config = dict(
    experts_per_token=2,
    moe_layers=[0, 1, 2, 3, 4, 5, 6, 7, 8, 9, 10, 11],
    routed_scale=1.5,
    vocab_size=7588,
    norm='rmsnorm',
    norm_eps=1e-05,
    rope_fraction=1.0,
    qk_norm=False,
    init_std_up=0.0422,
    lr=0.00619,
    grad_clip=2.0,
    decay_fraction=0.731,
    seq_len=256,
)
Below are experts of layer 3 (counted from 0) of a mixture-of-experts language model. Rows are named router (the router's row for the expert), gate (a neuron's input weights, with its number), up (a neuron's input weights, with its number) and show model dimensions 0-127. Each number is 500 + 40 x the weight over its row's rms, rounded and kept within 0 to 999. Numbers have three digits each.
Before each expert's rows: "mostly gets" lists some tokens that are sent to it at least half of the time; "gets" lists some tokens that make up at least twice as much of what it gets as of all text. This comes from a sample of Wikipedia text that the model never trained on. Tokens count by the router's weight.

# expert 3
mostly gets: " the", " a", " The", " an", " two", " km"
gets: " the", " a", " The", " an", "The", " two"
router:525486491445490522544474531448536510478537571523446537448499456504514464553520503496416547457523533540476485500537507444533499507467480528460493557512518487498523565533528432459486450640479584491512528514510443496496507582536491496571467463533554512491464460478516482529486490557422610537537425464448444573491460443513481467510516458499504554516555543519534495469556512490465494460448
gate0:495467520510560515505510516485503521544491528430540509436416522450531387539467474488465507527490543441410528554542477503534502557492500515519532530495455464455471517552485532507526496473471580523486480472461552501539468484471504490398449467505528465482485457511484509492488519561512544437479472564418441607546499482486477530493500519543479523444624498554510494450562480546470522478437
up0:486585488529459556483508481453590520571473540544561514493511493571447539515493544463540482566474427461490516494605477437501507530486495464431543498475521467479481526492478530548444569548471472506458552490555519495518500497526541500467477506499481455406421540417507539449539413540437450426528500494519494517549541537469554500483498497418492483489518461470527456535485483552503466535510
gate1:502460492528546519512539489448532479531551496508507538484564445490503493489545430459460541433561520523475469573543474468433495508467533595448529527461488539583541459481506523484534460593529613564532510504471532500448517534488467525533539444533455467478555473545480475522450503508517514465524417472476465531553459501542470523612497530459539514457521583497459487465482476488449471543477
up1:540467522561443523433494523561470448485458490495556537476475530555492503528516606523496498572459526498532553538506505517441568500466534536517506458523489511448449525506569531595495603539449475466480475513477471472473431518517580465511523572509488427500493408485510533545450562589531528473549516480473539503528502527475524466547526522508556479506456483581510520467480532537440543510500
gate2:516420532496550553514460619444539484485470525524408568491521470418519550490536459489420520498488477479506451512485537468464496490444473481520518528517580482496544490462478485520539583511528553476547588516518473576452487550529493496505463519550548484504493461511518548613547535463540472532496480484444475498580500461499575502452563455528487517512523531455441468521476450479469496535503
up2:471496415520544523499457525517542549563561470510456520514522468482501474553544448554476526469525476496555576384491493559498461534527536541528528439487542468481495571433456457497498442485372554513514531500508477572534524505504463488489541500426487534544482600514554438506519510486480425502560490494512410468496504495465494512541465508537465448466492468510551478524499465515443467531456
gate3:481529543484560464521501527455544514525453486523456423458599475512522520507540534502496540553499540529468467484484481551494520445479469530436526553573489521556516477527484530524412493545477528483549558533475472450519514499493460523541526514509479543535400524513450441608479473541500488485497526474577441507543464503548518470479529482434490505502504509463395438543518476510510593406447
up3:560437515597506517484517450482521494450483510477518542458534621492520532513479493524523504568535473508505564488425435580504536560575472513489546503526521487520533456547503522475496472492458511489507502545491457459445594547545517411498458453503486476482587453467515439505562509491507488512434500476512549531514484492504480532540480416530513518481457436479449543491510558543420581497522
gate4:549478502544576535466525505415544508485509549499457486446489479512501519502453469470529536575558481529468536474528486483515526562494479522482572482530514418480411534552439466446433480508456596452518499458456474506375523559518443491499479536524534444448523519498529466538558459531485503484442469379463487511505488502529517486549461574465489532501522519511524524455480506501556456446510
up4:485519567421444524478510493463488532466484496396427518489429505494440490427577527486530583414480471555496547515570482469483494531491523444511490541458575457513511489464507505495494458520514474478465560457532489517422547471490455484450492542495560446436463488515493473445522490418514472463523594513478488472486539495455435480628528503470481495502491525444473508473513433488508518505509
gate5:520563467550563525530494490500569485541530583475523483474523456551451543482532475529527571455513477535466531440566484433505510451496460533522448485477514590495476522505460512508498484541524464526611512549479474502477524491496531540513469484463519478496556481477530560527429552605451508465523510479540502483553410502558513572465582479489529545471565498428492499585524543480499547464502
up5:428564477437417468529504532539513494523494496527438543509437556514417491554406550433473468562558417535517454457478474463420541470476449530479516542532541545467518494519476525564493529469539551522495568459580435463506441588498516498535507470519443473469473502505521473492489515511475513490483521466502532475452574515467474523470438542526523476540519462494552534496552487501562547472541
gate6:547480511415558484443487557466509531524456565485486551439476444425486496508581492573477501523469497541514537481500540505507566514390499512471595495539463480528525610435505458508473481565484503523480501523550550517541444417512507498551469511470478502506455524506582537534480494522485486490528568512466409553489501526513487500443492506563510497489585447553520543561482472487484485513529
up6:485512453426510469489475435489571528495505445449561586506572504441453503478514448484459512529539527464502544546465462454444593518574447496474513551514520480514531490568500478524409488543529548507579489549464506488490547521515580549510475501509541456495461545471515493424554449539483530491489528529512513556497518494482463464490399412520510513475504450547511472496496585522523446467550
gate7:526497472484489550487487549437469526408518483529525518449441506454522440498532508544407533522530463512469525451565511466497489517438560513494516574503493458529502517501479445471506489564510479527433534437569484534540517505501515482549444469566513533552512508441518513495481490551479565519477507556550498538442550419520547475507454485505580561451511498527424502439453408569513427475457
up7:462533560479508487546578514504585450446583525486506459437463477544518513498473527497571476408498600503427497501462491485597505436479471517514473528531449474525448549484490440530536553521505537546522528537490509494528439531475496528498508536479513413513535569476495492517485506544498515521443543547468507422478439532452511518491562494515533510554515480466554596558482574505489464452502
gate8:507446559413521513575470520509514527472460443558530462443523469497523541587523436543498552553516514491485444507433524473495508450485451535483509465448465488466444557408433502468511503567486594462512473542468446526470496554509458445526484584505459571488442489549491505529461454529454514514539560482501502494495517491532463452506488494479531455471479594477442468503531551464528544530438
up8:459552527516493532504450489475446558434445504483517465437538436557552505514483529490484592535462483500547559523556537494482522501505591525495518476498495504508526476436535488516497551528559559417517522453487534561498557472542528459538514532500529493487400594474476521437516422527432498572517472450506446587484557464530437490471502495522476516493512484462500479452540559518573512523461
gate9:489539525440439435542416476513538418460468463547515502471565460536525449510531493503527462487489552473558493435498525519514565509439450516483512543514501476471518524562506558463471508491424559443508523530476385488475445521533478489534526486492488495499449472411486542491643460537511466448520451466500528555510467491473532461544545521487517495493498458439495443556535463483564505460500
up9:475492543448558536426567565456490455532511486418469468539485511543441464517582497514457547437521451539513468473505495560551528471481535464560505532464477544434494485518490517557425498492513459538522514424518478466551538544476496549521522479483497507478464529512490481455504591446533550486530510541429517547466530441553544441538484526513495531447485466510480413444570453527470539585481
gate10:473489483486462490471566491526512510467454517529485443455451438455520495472528518548486557519564465536520521545499480491496481541515428511539535516475557527500539537474494483531496477524464563475487536428537506476528458559563510444467391500451521522468490485412501462498462529487483614468603526508500501499448533491457433482468482534537547556459580526402538492416549517489451521459535
up10:528469504499516491522510487477490550548476433451505481459423430568574475553512465437482567483562542462490473506458428469537476452532481503533515441512471517495531556506535597481554524534462519577552507564430494450520505609472587524487438464465513460517506496489473509488461552502502477445521543557492470486510556450495538467511541560441462489488449493532458525463545499540465467505426
gate11:481513501553516487497519546458542464561568499568556523505502463508514503451513519491498492522577496568479457484595544510441480488443492512512481542575532526528393480434490510492377449512481458493489457516504431579471483461510458509509504541463468482429530468466505416478506495501468516542451481447504535518504502477553414513516474575514487549594503527535523515501448413461471475498505
up11:436556510519507503512579439520460468507453496517573501508570476482513482491548466587536465479512517482489505529463503556572532542451476518561499477499449499432413472466527568517490393451441539516549549434468487471482489542496536499495498553565536466489508485518535539465515516420548570470430514550539502516469489440519532492454523493459475537521482551587511485562507492541456470448435
gate12:455513538487490478508491568592458484486522531484490487453444517544558510539458581454435611489487480499465387516537525589537498531528474498489492498474462448451472531430529503480479446455510439491509525569487497481537457482564529473567537555498546464509457499424494528507479451572440511478502496481470498547540483444459489546505447578448516478497507440555516483419523484458521504488496
up12:531499462557454496495529448476493569465501485495465493521480549521565484496544502505491482470507502526492434539472533541523562419462538510534440497514522488553529504572407515557546495444488515417522490471502397492454463445493443510530490463607421513527506528468520554533499511437530478508490561492572449466501505591537488524512520425432454533423544474491502453441508471516468521525534
gate13:514535513488470518529545450508574534473434441489469594514523569519558506489532453448505443468476499551507508460515508462519527521451562497457506557451490460533514521532542474544519462599507580490511509521500472493476554500512490530469539546520523497491437442515511526488519645561502521414507515476461421524470479538571462463534481487525468506510587531488419484517541524515504422460476
up13:468518480508528533562537534443514484427524535449482515504443476562542550487501507506498575547463469572579476456607536517521488547496573448544464475503491545521472478502560482440416515470497463490490497457493500464491519407542485528468513461515497456541526457548512521534561540602513486584550528471439483522521505484518477589487460436547506514508556477526520539487568499446555492476492
gate14:469443478495564487492502516459547487527536468424490498530502503530604556558467473512508485510499415525526476492545443475467535500498512463554539459628476467461508530491508501452444543543487516434531489546513492419480505603531506476509503553471471489490481500437529536532551591463499544438502473482537487560493554522569544472546546528480509477456506523502544571501515536464437477430436
up14:461546518538493532534503556518487487523479586456505501578471455459584516502533524468489492500553508565526552505577516491518487489446531498471538474560475439480461488467450485505537458497507472520438423525500519473547479535538595481497493525467560491509558536522513502479564490500416481526576468485461442471433524455594489523477475506512532501487539481519512616469449584452497461427551
gate15:583499512461546491539509539521522477532517550479510525470484469452526425582517520568455538556531482500534427442489500463471419544452531540572553527556514537582496580478531514507522525477536469515545511531525544566502513482465539564528436503539572522501474424491461489433475462572524489547474470548428511531502516480549453534524486514547564541475536451542508519507550423505503540478467
up15:481498483475505445516452501517519479472506492499467499526490539484495548447553422500561461554454494436484521475468541461518522541545459511520530456451551515577520399530491492488440571578511500471490470534501486537461451480490501460514437525562448531546592410480426592560548518558461451477452567515496498456487516551534474471501523478584454521494542547479543524535488516452542476537535
gate16:524476512528519497491510517454488564451425492414507519442546458492488533475431428503504539482557497504428458551445465463507480444518493521488489514516463524536504502549537526474455516513551481488509556394533486534543506487519422442533478470461506491416450496443507561490401467496483537536490494568441492540384488509486427481574491475457509523472535548476508513442465543468558510557488
up16:538626501535475532525483483535457482452539464467496489570521547516589534515550515524526429518483408468538569473616470526474493529477508476496533478461491488452494469501443537446508478494564512556430501510531506527529595453535511520463503476453505495460564465492512614485533463517471541433477514481451529514502538506579483420472511540542496457521523499479509483556531533510486536462520
gate17:555583465472480517459493515469528516520587480543475515524553505489425530528476527507496504550519533490519480466563475512478467397443533495519537486519439402508587506535483498463481460522497516524505513511404533545458523552521494587522462447458480564522489485512554496446517468501454541487421472506465464543514403462418491549445532507531481490520505460474519533526539561496499409442520
up17:547509429459453502534515477514436402515490580504510455487488530521460548509573477520508497443471471459548504481497465506545517483515521496527516465579535513549541540499547490515481449486442522466466542502547471533542478507483504492560482482543535559471532437489458536486488539540459524527456533584497522503452403406497581488479567438556506556479479516548460433413491441455543539522467
gate18:548543479482449521525429513518525506410512496543473506488479476580527460532441477552414484494451500505470505500499468547558459479442534486508543472451496521556467470465415568572504398489497518545493479468461467470456450537520511531557497536505600507440486465447521446492518449482470569516483555483483492508457458528514502547532574583527540503427555494480461543467504526521502497436555
up18:494518486526522533403489489537534497513469454481522461488462540483515512534553495519532517471454482533510467417490485584452520493625506505508511497484466519510476470468553457482469565504545546521580486527580455502429481471491576518497448556472540471532513527521506565510506524486545411520527525450466536450484400441512516525487548419592500491479542503527556487487429484523545495585499
gate19:529414483501483487497504555451589535495508499517441468472494488559510447493442508505473490511473494507424488461487525475548563539507459497542535465472531496516541547449505492587498502459562547511525513562453504597507494539518508496591481502454416449470498533498502483504533549535455513463486437492411510505462568430527501466465551474456502537472542477396454516506555514508395444529492
up19:497483503502539462537475514516468452480445542556561466538468458516516475496504473409476432486561521446477597549588508510493513534501462543504389556436524467512488484497500468560493506507460530544512517544546458505531443564527468419471541540441442517516526486595438451502507515493498465572549545533528510533515518466513526512498535575541471546502509540457496495527528421536432488543469
gate20:524447526451509516386528489493479505485505490538494492526480479492411526500455424508522501544487494459481546485499558564465475488473390458448459514483511537485448548583421453517469445509493458516458512492500502545579508555484533500508496484536518495592430493533503479467455564511477537459627520513546559573496511530521488549505512544501479490513538543544510459448453471512476587525493
up20:518513480572495513570499483481460470467477534527497545423583496484482497477498445516601502488469469459492495579463423490589463508485546445464508528432541516492525473536482548545529590536455463393563498521544491510454518533495452491505467497553529507440471534488500484473498487439476547582516528489523447498525551548500468483503541505558518547493543442559499460565480414518490464441510
gate21:461440515471487550479512531449499529503582431533488502484570483499493464414509534485539576487483490518520485485499435456459507511441447551508545511565570510527470568572465498474511437478594530472469508551477471519509513593494464491484579476470484527572474513511540529479519526539365511533517471536506475479469547537568454549476482451467565498452551514490500476490482500437536481447517
up21:475496567477447508476497519505460512492547463491524479499524500569549451436481453474534545439558521531479541518511488537549506515504413467519439501511430547491499473549438524591524483503536483457449522473404527491526431521424429464480549519485464509492511494510551483511437437497414428529508495509521510553403480462456504458480505472539508567518540539497555569458458547447575489492510
gate22:489523490503516493527488481444520507589455519514441541518471508509559498567468513519495508492458600524537479503489535525567531479466518490495549405465487547468537517567512481492517456476441483502486503467469506581446404578480503612523500436507527543511529469567417491559488476520435525500503498533564421528439547493490527441474538540508508563471560478465528507469552468537470465441516
up22:477487524462529528525530515464477499498435532481433516483513461525521515497513496483496486531445503490496561523509514477516590556419509532500524395492580466458506494521499430535482462512422559472439529461539480501543438540426492480530442530509536497501497505544407452594495492508464512530562492451460402511520534484472485524443474455481526482470586441541506412493521500448535474510412
gate23:503487505516506521484522542486534492519550459548559504489566489541554456437497591505509524490498424485509529486504506578535439547409557476444504481518490491522465507453560481527511475511483470534414460539550477461526460547512492515558487490567496529462503451530485488465494456489404565477581456567527489548460490474535584480561461457466561513429526529537545446452495482443540469434481
up23:577467527545507447530477503495482502498471493465535512514441518500605482493501563499506563504512507565475456524539481546405518506517503497546484529486440549450442510501514519522449468496552538428526574551510504531524451551476481550516509520520532510570452489462448513599521488512529417400503498586457437502481583527507537515541503465421529558473481463543525452567472485516543492489530
gate24:536528461547466551501502525459453507452478461487502499510531474529498477599544557534443514460520532464519453518429574499443582535442582542492511547478515463576496487508474530528565500568528539463536552509531507532557570496541477491474563480516524549459453521520503476563539410497490483494510519494472474545549522441475511451498491519491442391506541544515541536511551499586500552491436
up24:548537511499423553516460454447415536588464467538506543535492496499517513520485461438447484460511434460537507476482493554500508438457463453544449543515485482543494522475509545519481466465541514486538527571469527496539514491448432504478479423428461473459547508501501491525616540527535414465513458543481483539531488563506558529434492512559482573562499539458488483512413496562534525520516
gate25:525506489480455516461483553434543565460524543505504415564525477492519408486501440491454503432490536484503486476517470493418499446483487544424487532529489572534491457501520535466457498513567534553499543522574483534472586514531539613511462560508499482515471437490443517472475559538493515464504528461474461577523428569524504551504525546528606481457524490514513448504545513508480540470519
up25:435476519483465500527528561488593532433449487508505510505523506584504492533517541539549536486514508596457461443509546501435428535444573506502553478480576472495501427504543564508500511516438608482518441524466515466442497487442516522504607558493490460519473413537508541495478504467502446508473419449524508487494462485508486548495523455460523521519453522504486438504535441538485513543476
gate26:481484506496490482489442544498508449452463542505469520470552477482440504502588502512466522481549477464515524502586576465494520476422546459455461531466455521514465514467484446511437496522500449575451540491474536515475492542574554406482524453422539481519466489467491542554555419551526548574479436495487386562505455502516472514456467530489497505488492525496571522540519494491450536482418
up26:484543515470498538494568434461520527489474517367512498558494507547512492486519506472459485442539474490463457477479579612476408530462522501508468491501443521519467511525509489542502526448442580497538531584523547516464471513534418511442507425494462508455581516516506552472537426492550472466503534484512490501461509559454493529491491464544483531547450508565554540460453560452471535491521
gate27:584475467511485526504500498447496500573491550499525496514554517488472501425502464456494543493534503612512423517527528489487538461442523526503529580499455451501475496554482549439484459545484538493517433526503496493537445465445530508545510516542637477468467507460484445460489563561538510490528452509524527610513478402484481505531410530492474561474489516518457432515501506516480555486466
up27:448464402498559578479528458493486467506529504452504544490569523573541486509493515463470423502489467486457539452479528447437492431501508482524513428546379553496517569481519461492444523549487499531591496521452501535489473480471560457488549481496494499510475506443555535519513419539500492534566501462495469574501519549495476497466542498546553483538512497502539524489467474530449478458379
gate28:542496461460471470555571491519411479483459515480482538446553480505517517538543542446407489532491512505480472508538428442533497497493436556485534480533585513439528494477504495470461466531519435514474595465579503540539457512480469516483496451504500527427494576511458491546453492554434516469515592463575482446519440443487490564504541458516536477451525559576486528524527531448499497479513
up28:535514490479567485424457478525545537500556428471516521555486521547555463421503496457546543498511457503525497550519529449556505468535523436492432486487464497473512551483524554503525504513495522510462472557478468488502519565520546482461537460589464473599487506456549490488452461520534543480565456478510488437509619473461446489549501534498421504522512530487475536443437482528424588447486
gate29:475492517545452593536527428500514437447532549521531440503479499465426411473511452487487620512512512536448539541436548444471437549505448504488506538473495530496475613521529551478600535500531564563541524444520462550531516466533560511520511529517452428441466519510470457536506490479505537517465452498483535521492482538548514495530537522466556494500559491506487484492537487489474507483428
up29:482471464515556466558506527465469502502485472508555523501521474565500442503449489572483519483518435393516529478490530522588480529451461576506448489473534475505480516514441492450595517432539471481448455493492515570562507500494484541525471432466501402480552525534542491536508555471527442449628486529483521575479482448489504499506540526539568433514515533492480439494500463510463460501475
gate30:532591506501439483516544518531469530507492556491550468472494507584572449577551495400454544476513545567533560490483445452490458496503463462460485543601453517513584527516504482514505507554521554539528519521477549479541489506544543527443505483460503537472505469484521477457536536592568549489470496476553593509470536486508499475486554478538508563521573492473553508438524494489537452487459
up30:553457525487475464438443460491535463445485489553561446525540502482494460395597476519534514471501430501444548530474543526455453527578553478554536529488502504439480571483502447452480486549488514488502500526572477494584518568445502475503472516580498526442558494437520475472502522541474464527551580457577511442507543525461551427514497485455468459549486491502506531479489512477451488495525
gate31:501489545525473461500508557455393484499472462517489538430529533508524506518483530403493489493553578470445519557575449470587530513508480541505510592472506528539543568475484436517496498533520522515453442469470485567477531525496487488597519548547499543493511460498574585539501595510517560506486489530447462540479499550453490446485502456513413457526550477458523503465496462506460490469506
up31:531551436518471471501540485531520489548488492439482559494456554513594548510456534531496528504467415470415490554536538506539539535464455546506505428476461433495572481522385529569533452467503523523471521514471553477464446549518566472562496481456522585456449506439501518502481536500489500553538523506535532494555548454475478501519509567489523464553476429461583502477520531481497445502511
gate32:504506497484547469540496437504550521511487531457530567498480477495558464538493416532467504450534566564553484527495472475540483521406464500445529492497424476496571539610492534490470514536522545551514516425435466537531475524444468483473461475505509518487513475540551491588501538535551541529553498523511514501506525481512476445489488595460460513414575535569534484569551516439450506537484
up32:538550466514431507475584534563507501439430496546501475561503499523488527479512556490556525530454500513461534448450507471507514483532511544403516468496462475515456494407586497406503475500474476508491507508514488610474488545498490511529498460409540492432471552427515490450494496511575494494541488537488480523552512534437421535526543458569579491526469532539458510432463531492478502477534
gate33:480496513467470454463445473466491423546515494480537584499553492546454480487498508489459520429482541458562447536546431434437519549513501443409406516497479545522529572496519523453463436528549511574483566450529489545464429547522522468540505481469517437530505474474507600508480551480496568492508500520504508573506470446451531499493456490492467460474499516595509491560485542533481497464488
up33:468495485499469523490474491481505522495437478444556475491464496470486470471474502545513453500529567505529492485424509487481512493432542494490565481480549491491534521504483520528514567479426427486548512492550422549495518569504530505510564413546512525535482465576558463455522505476454542586541495524505445474501472626569481542567547497489479488581584526542555496440559464545563482513480
gate34:474490571541563514480459468495487482555513490496509515425439520507517524498528510508505575496425540462480431464512528441572525448496525570547557470536538500564532571527470526478473504519510559445506572534470454533579490534498541497469491431494592486548504471515478548420529530532501501531435413484466510512505461492514480497591531482475447503528526603528547473523575540530504489536486
up34:470532497468510534536440462522538442485468540525554481461493515532510566531493476521563520523482445501431567437496445531487518475486466526533495570492452482514457458439425473491461480529579533480531529487571506565586540427465525537464548488508509478447509500418514511489495554556524455566493477506450576471544482527484495522431428440463521573450502474466543459543447533495576480512531
gate35:579533459532470478567454549444496476500502530518576452487504414458476477560488532512501516481465449530456461500442569547553532465466522524547496513417503504452472519533490452548433508469523596528565502489481529466503485472553566485505480522499497413522477523548488546552491507514476479459448481497446527526406539493462522434560538519546554520540461532566532566504466522428473552501479
up35:487472500462455485452445489482523479481500523473580491493548466482544533478500420487477465500506561522467388502486497537463432417507530463517460551587464526497515482471473474560500541479461463507528510527460519518564562482567553452508490537471472486454560609516473453589430536577490538453536554499476446468528551534535516508470458431510558472522529511500512563487465487463509558466505
gate36:511544535475465496439426548456546504509501471431457529509472446547522507488505477541478511491576528441491493492466519467553570507501452559492552498528465440496454481521553558449556465607556475469551486582499477462469450521527499452510429441485559506461487574504541498447558573484459506466448456461535495545457468431495507468555522474478486540437528431465500541528527494562460487481490
up36:436476475489484570488518595450491543501463503479484426562531519535513480509532426466533478469544405433464466503470517486534480483471540474504495526525525536483572536502455472438483514477522535570500489539478469456557487536534561601622463469478517470531417497519494509464481538577484514522481513490547452456552485497497446554538442450524485509552483510547534463485482555492492442550441
gate37:475485519485493553524513412549558489480493435439487510502485421505517444556489493524524506520484500534555432479464507505538449466506465493488535512445467469566453520443527518527403514477513489495481558521519458479471500493581501435562475521492492479553529466413472550503555447611461534491532482543472470504472492424482534494446527566436588540495488471554496422504538547446459447486488
up37:530512511496535504447515436509486474564532503501524586515449499480528419491564557563544567444528504499540507434446450456513541479513561610475526516503498521496458443477463523501482499521474499454551525524482466552501528443487494482458528490562590488415566503493492485555449516455546465543523530537540553500369521472545563454525490531471506520480525547505456459524508464559533501537498
gate38:493510589422472517512408558499515497521561465533524467551511456516527524506522504532452547487514589550497501494579562507499488421521535555453507505571493534480478500451504567442511515545455504527489489500494527505516535553571511555468495489453572475517577390511529412557499470575462491463506422450471550530519458511476491495522444480493481446471486528509528538458440527478487486446481
up38:490489530476429459468538509485509483526464482509532548582485513528534525515471491532480427544538546451475517520489493439537514464532494543539569502480613506504500533492474440508544467537520474501483474478429467434498528496488497505496547562456518499480473497576540521552543538591429525529488493576519570451426469482446400445479506451484511561438506578518465465439484432474524493537552
gate39:486492480468509518528473495521507467534512498545552453505481540527444469486528454484482573442443478502532473515410530431395514506433459507462501443544463549511511546505487460571552470540486496432481530481391411500527511513536478515580505501535435555524456506541492469489502473449506538532510462512531513516487455523445500500460480542511448522543512426566537461465489528480553414508392
up39:536512397619475477495501462576472479496490455442584495471523514519441451493526455491494595489451496484536554462457501429480499558460500556483554515458496574502478507511502535480539527530511532531494443431516439564479451526520485475563517408459495507490493452534533509493478557479536514568520526422499511505578517536495481464500454467501444435540521526524569470518486488545512547553525
gate40:491522491565405558547501482458558534529527501455479545500457521427508530524475437519470578470447475453490525512538509519532498464534498572439537502516580427540531474484546581513527478536483501444500587524531472402527476523513495485530423486474492468464425532539523513446519470516532442503484416484475485480549443520423456471467520500451502519528575534551490489478533493581520485470535
up40:511551456501559476538489487536435478517516506501495454495491492444485496534482503488490509424499467529451502454453459512469501472539492536565505489633498508538414403446533510479453509482450511494604494569446535551451468477431501453521442475515539526567501513535448515406464504480459550488506547484490518472535491452463539503417545481573442517455537521481515535495444500473450536508559
gate41:432531486491482487478533459458469459530482495488500571517494492506484487470541418481515477477569491570540433493478543526472527550420489443550474532531512509547533526527527446490455459445500531436586485523470466522485470487530489534504465502508531444530510573497533500493450475385509435545516542455430521516494500502500557554562447529459411523468492463481505538525524435391514452469421
up41:481549518537579446528548441578482545527432494503426455446499520426497475521603520457538463476455505488506440484482526479503484561510480472590521495490521441547483508491544478565531534454504510562528462525521479561545497470528499506526420471423487509483534546565430462545446490487377501498528537489483457492519450443488452474480540493559518545522525532489509488451516460501460461480449
gate42:562485474563453509524470513487512541503580518539497494461520541491517536482459522462476572491485539509445518481484566564467448489512533433513461506529489571529449492490548582533551554500476531412423491484534448520518520559512450466468433543621488529481483512500547457492544465493420476533508446504522478537524493476559562500418459442534524489544522468492565449430509516544496473556499
up42:571440468570488459522511493505402436405419564529538463444514475460553493497562489476459476481450452489499520492542504495527466577462567468487602471520477541480537530537507477476508537522530499479491496469454601476513477450501539573506448470495510544444534552554509455543494537515536498457462510473478513486444557511556460461481553474516483550508483476556519392483478513493482530533484
gate43:467426471443503468519501470492469514556540506506442549482472462468547550513463506438493527520492483433456525431543574500533544498542465450445499515581586443528470445522521487512501531548536556500475471477524444520509472541564602499494505513542565520497546496458475542504419533549487570549556543449451446555545489472520469486480534498524419557498554499426534515466537534488520505448519
up43:471472493511458481437514467529543481494441435531420527510442495490557474388561536523475504513542553547474513494512524498494572496487470497476512471478524486439462497477471480526502525543443531548437594483463483489439458485448492474493552523434482430470564490505482397538544499503543503533516498501463475564472489439520571548516471583495440583516452459461501508566503569525471464460527
gate44:525454488532522527521501448463490472439553525503520426491481379511457500479459524474469483520533422507449390529484528512502485547485430584561522528527473449448428538446516518456468489536530474483518451468496466529477483487560511520557490436483557457492552489515506523502500461539473550489460504416492481583540588475491520512432490504536480479521540444547494474588474526550457508475447
up44:469589506524572482483584536493449517443507498507420489509502542521582575557471528533544541524496459517531450439450521488511589475479448484553526516558443434526459489485463518527470446451494489451470455540509529447514523475458497495522429466481485480459449510481459458510463510502440438530594570463494439446518451463474507480537552442491526464501546536576478533511485456520485476526456
gate45:488462510411454564481485494448495541475485478484460563504479544532459505465527485559444506451490573526507477451513478520482584447487496537475566519560457521452485494487520527463440480585458498476444463437491489451483517537533496444528471513589522532465506544438412472525507494509475596580589498479429507529519520440547505488500529496474546466433525529481518527480482517396523459488490
up45:493511469476457526524501509509503521531423503561524500506522478534521565515563473602450519541432409472568550525499469515506474487556495535449456522514502495529540535550500560507490445470522481478633476471504546482491490384470560466549498462502483493459542457504514455503471560480566521522441472501523612444524527437440426487528507498546499492533512532487471461498455539443494495501533
gate46:576431551472515522532456522480466559539543528591519540514506434472492457508518514481524535502459491535548527504513523445503551515485445497413477518399433377537540506496474533469419429571488494441515497492547491450539506533547540469500420501529538497469563509486538452486506528495446492438553522535568513494526534506475554535492511529559481498512469521470553459452520470510487475478422
up46:529483481470537534511482536524543462524523450510442540586488515454483467495564462472463512480465561591570483469500549494542428502473423470511551458543425546536490473521487522524563485493452540529434477510515510481519510482478508504495600627483507487495461585493510526533508516431515548496499475446446473528485541549544488552499550486449537490427517519510408475511561477493529468471432
gate47:461596545539458500458495570454529522515514559508386511487543445422508578500505525578504511469498534480505505480469457464478538551451550496526446502546498508529476557440516441552510511522413515545541509536471467544474389528499567504456519488444494570457522533457465458533569520453566516534471496416486542507460499484479513482525522446485508491466480523524514492528490512475541463519417
up47:447441515538517583464502500526583490436535500465424462468452505464537503536508439475512490466527569524502379479457504517475449483464495501483548511541514540511536525452458466538536489527439456502428551514445483469565483465494515547536574453519428505504536525429422481515548476502448488547520454477516517516522513467497502486534461437469440409406492528511515498440541536490493558534502
gate48:554446532575495487544420517572516492438480499455474564452470455540520440589477407490439553515526480450504480507496508509475453501439467564510558489551530505516593501492448474488439506524429571561513515491416537480470498556469449518489409481518503491468536452438452504506472529468474473555539485533456493544564434536481510454541469490499480553456482529468503461467502472463512488512495
up48:499518476587422501540503523501513486458586496522512535459555500517462530495430568542572527500548517484533463521560518536403425539436517454545495503505493477493527486521439477448574531510533534478469428539483481486524513591507479430488522522472535513537436421458529474391512500423494456538489485484487523475542488524518511527569405496466561489464523521480549492511439497493478510523466
gate49:465460416461423465551465486416559464517520520496385465457534530514505528521501421563483501484564623489482434468433499528488502520479463504453551571515490483532498495433503532514486493540487532513498462495462458529550506507498528503520484554561521485521524588467523557514472495563555518505454529513541507506566483486571427537530518526509525462466460501516530460543527477473430461573492
up49:504461478455469530440455490523466561470430486517481514464540485504582505558505468496585463563530542484518432595446396495528493486499492493513533535522496504455494538530512554518532551515499504507414580521488465489513464500500490414426521424506515447532453482485495482469515521447495514450488466499531515518545538508579534456488464439519434496459515472514393474499504575511436452562509
gate50:486488407551512510501405573482483486510548523547518449490425518503557499510416484468517477499423577594381513512547522467454473467507442515478461499529491472523501562517485437488513470523405543537424542478517472516476526525541503530519486563488514512461468548537475506586525523563478516483521525513490533567494446493436497531480461476510552547493487454520506495478418548509485463468538
up50:487520524483551438431563533462475484431498530525469492493503563502466537563529435438497432495509520533500498504470448464513544475556503553462521544518477407469511547551510526501553503512526541498451512521526515516478408502519535465462489518494472426451549514469515512472524451440454549558483522563503503420540526452467489448465524550490439470524500547600492515387510528433478447548544
gate51:486505538481445561582460444451522520564493507519505484481489528444470435575535598500452486527569434458502500567464532522509442508432485480470532543517560439503468483497450448440497418529556546495464508450453480534465514482498485528486471478510535485481436477472449517533491503564406589520437469529478452535511478505544524557538493460515467528515471542476446461479572538547470508516458
up51:472555509475488438442487482522461571597565459458544461393443487446481464524531533488508489473499442508477460502498475532508515578528484443518478524543529492540537507509557502432495511494479521484416468517494515498453489469541444472524534458468454467442577537536436522481515574531458585581497478583502482476467511472478522538464486493521504510524517486440488512547552503442497481545387
gate52:518480474471493562487538528517469469420474478455554484468492484523529490498523447503505560489511523457465512424533434465519428553411461471537503479478468525499548537497459525483467514506561479507501505442555555540555554567528568498497445424533544590482512546468475505541518460461489544533493474544529464568462529418510478528492513423414547533509494472473483535389531537505519521432459
up52:515501541535538538472490468509449488532521554453536530479454504487517527576426477437506449475451565553550502512553489513479588510418460525547472537482483498522453549450518536481519504449563439474462525472505416471496534498475523527500461501575514513545588515564487483463453452504466575500525543480493463526461529498555454574490449534477481514415468562495512460479444462518390499469511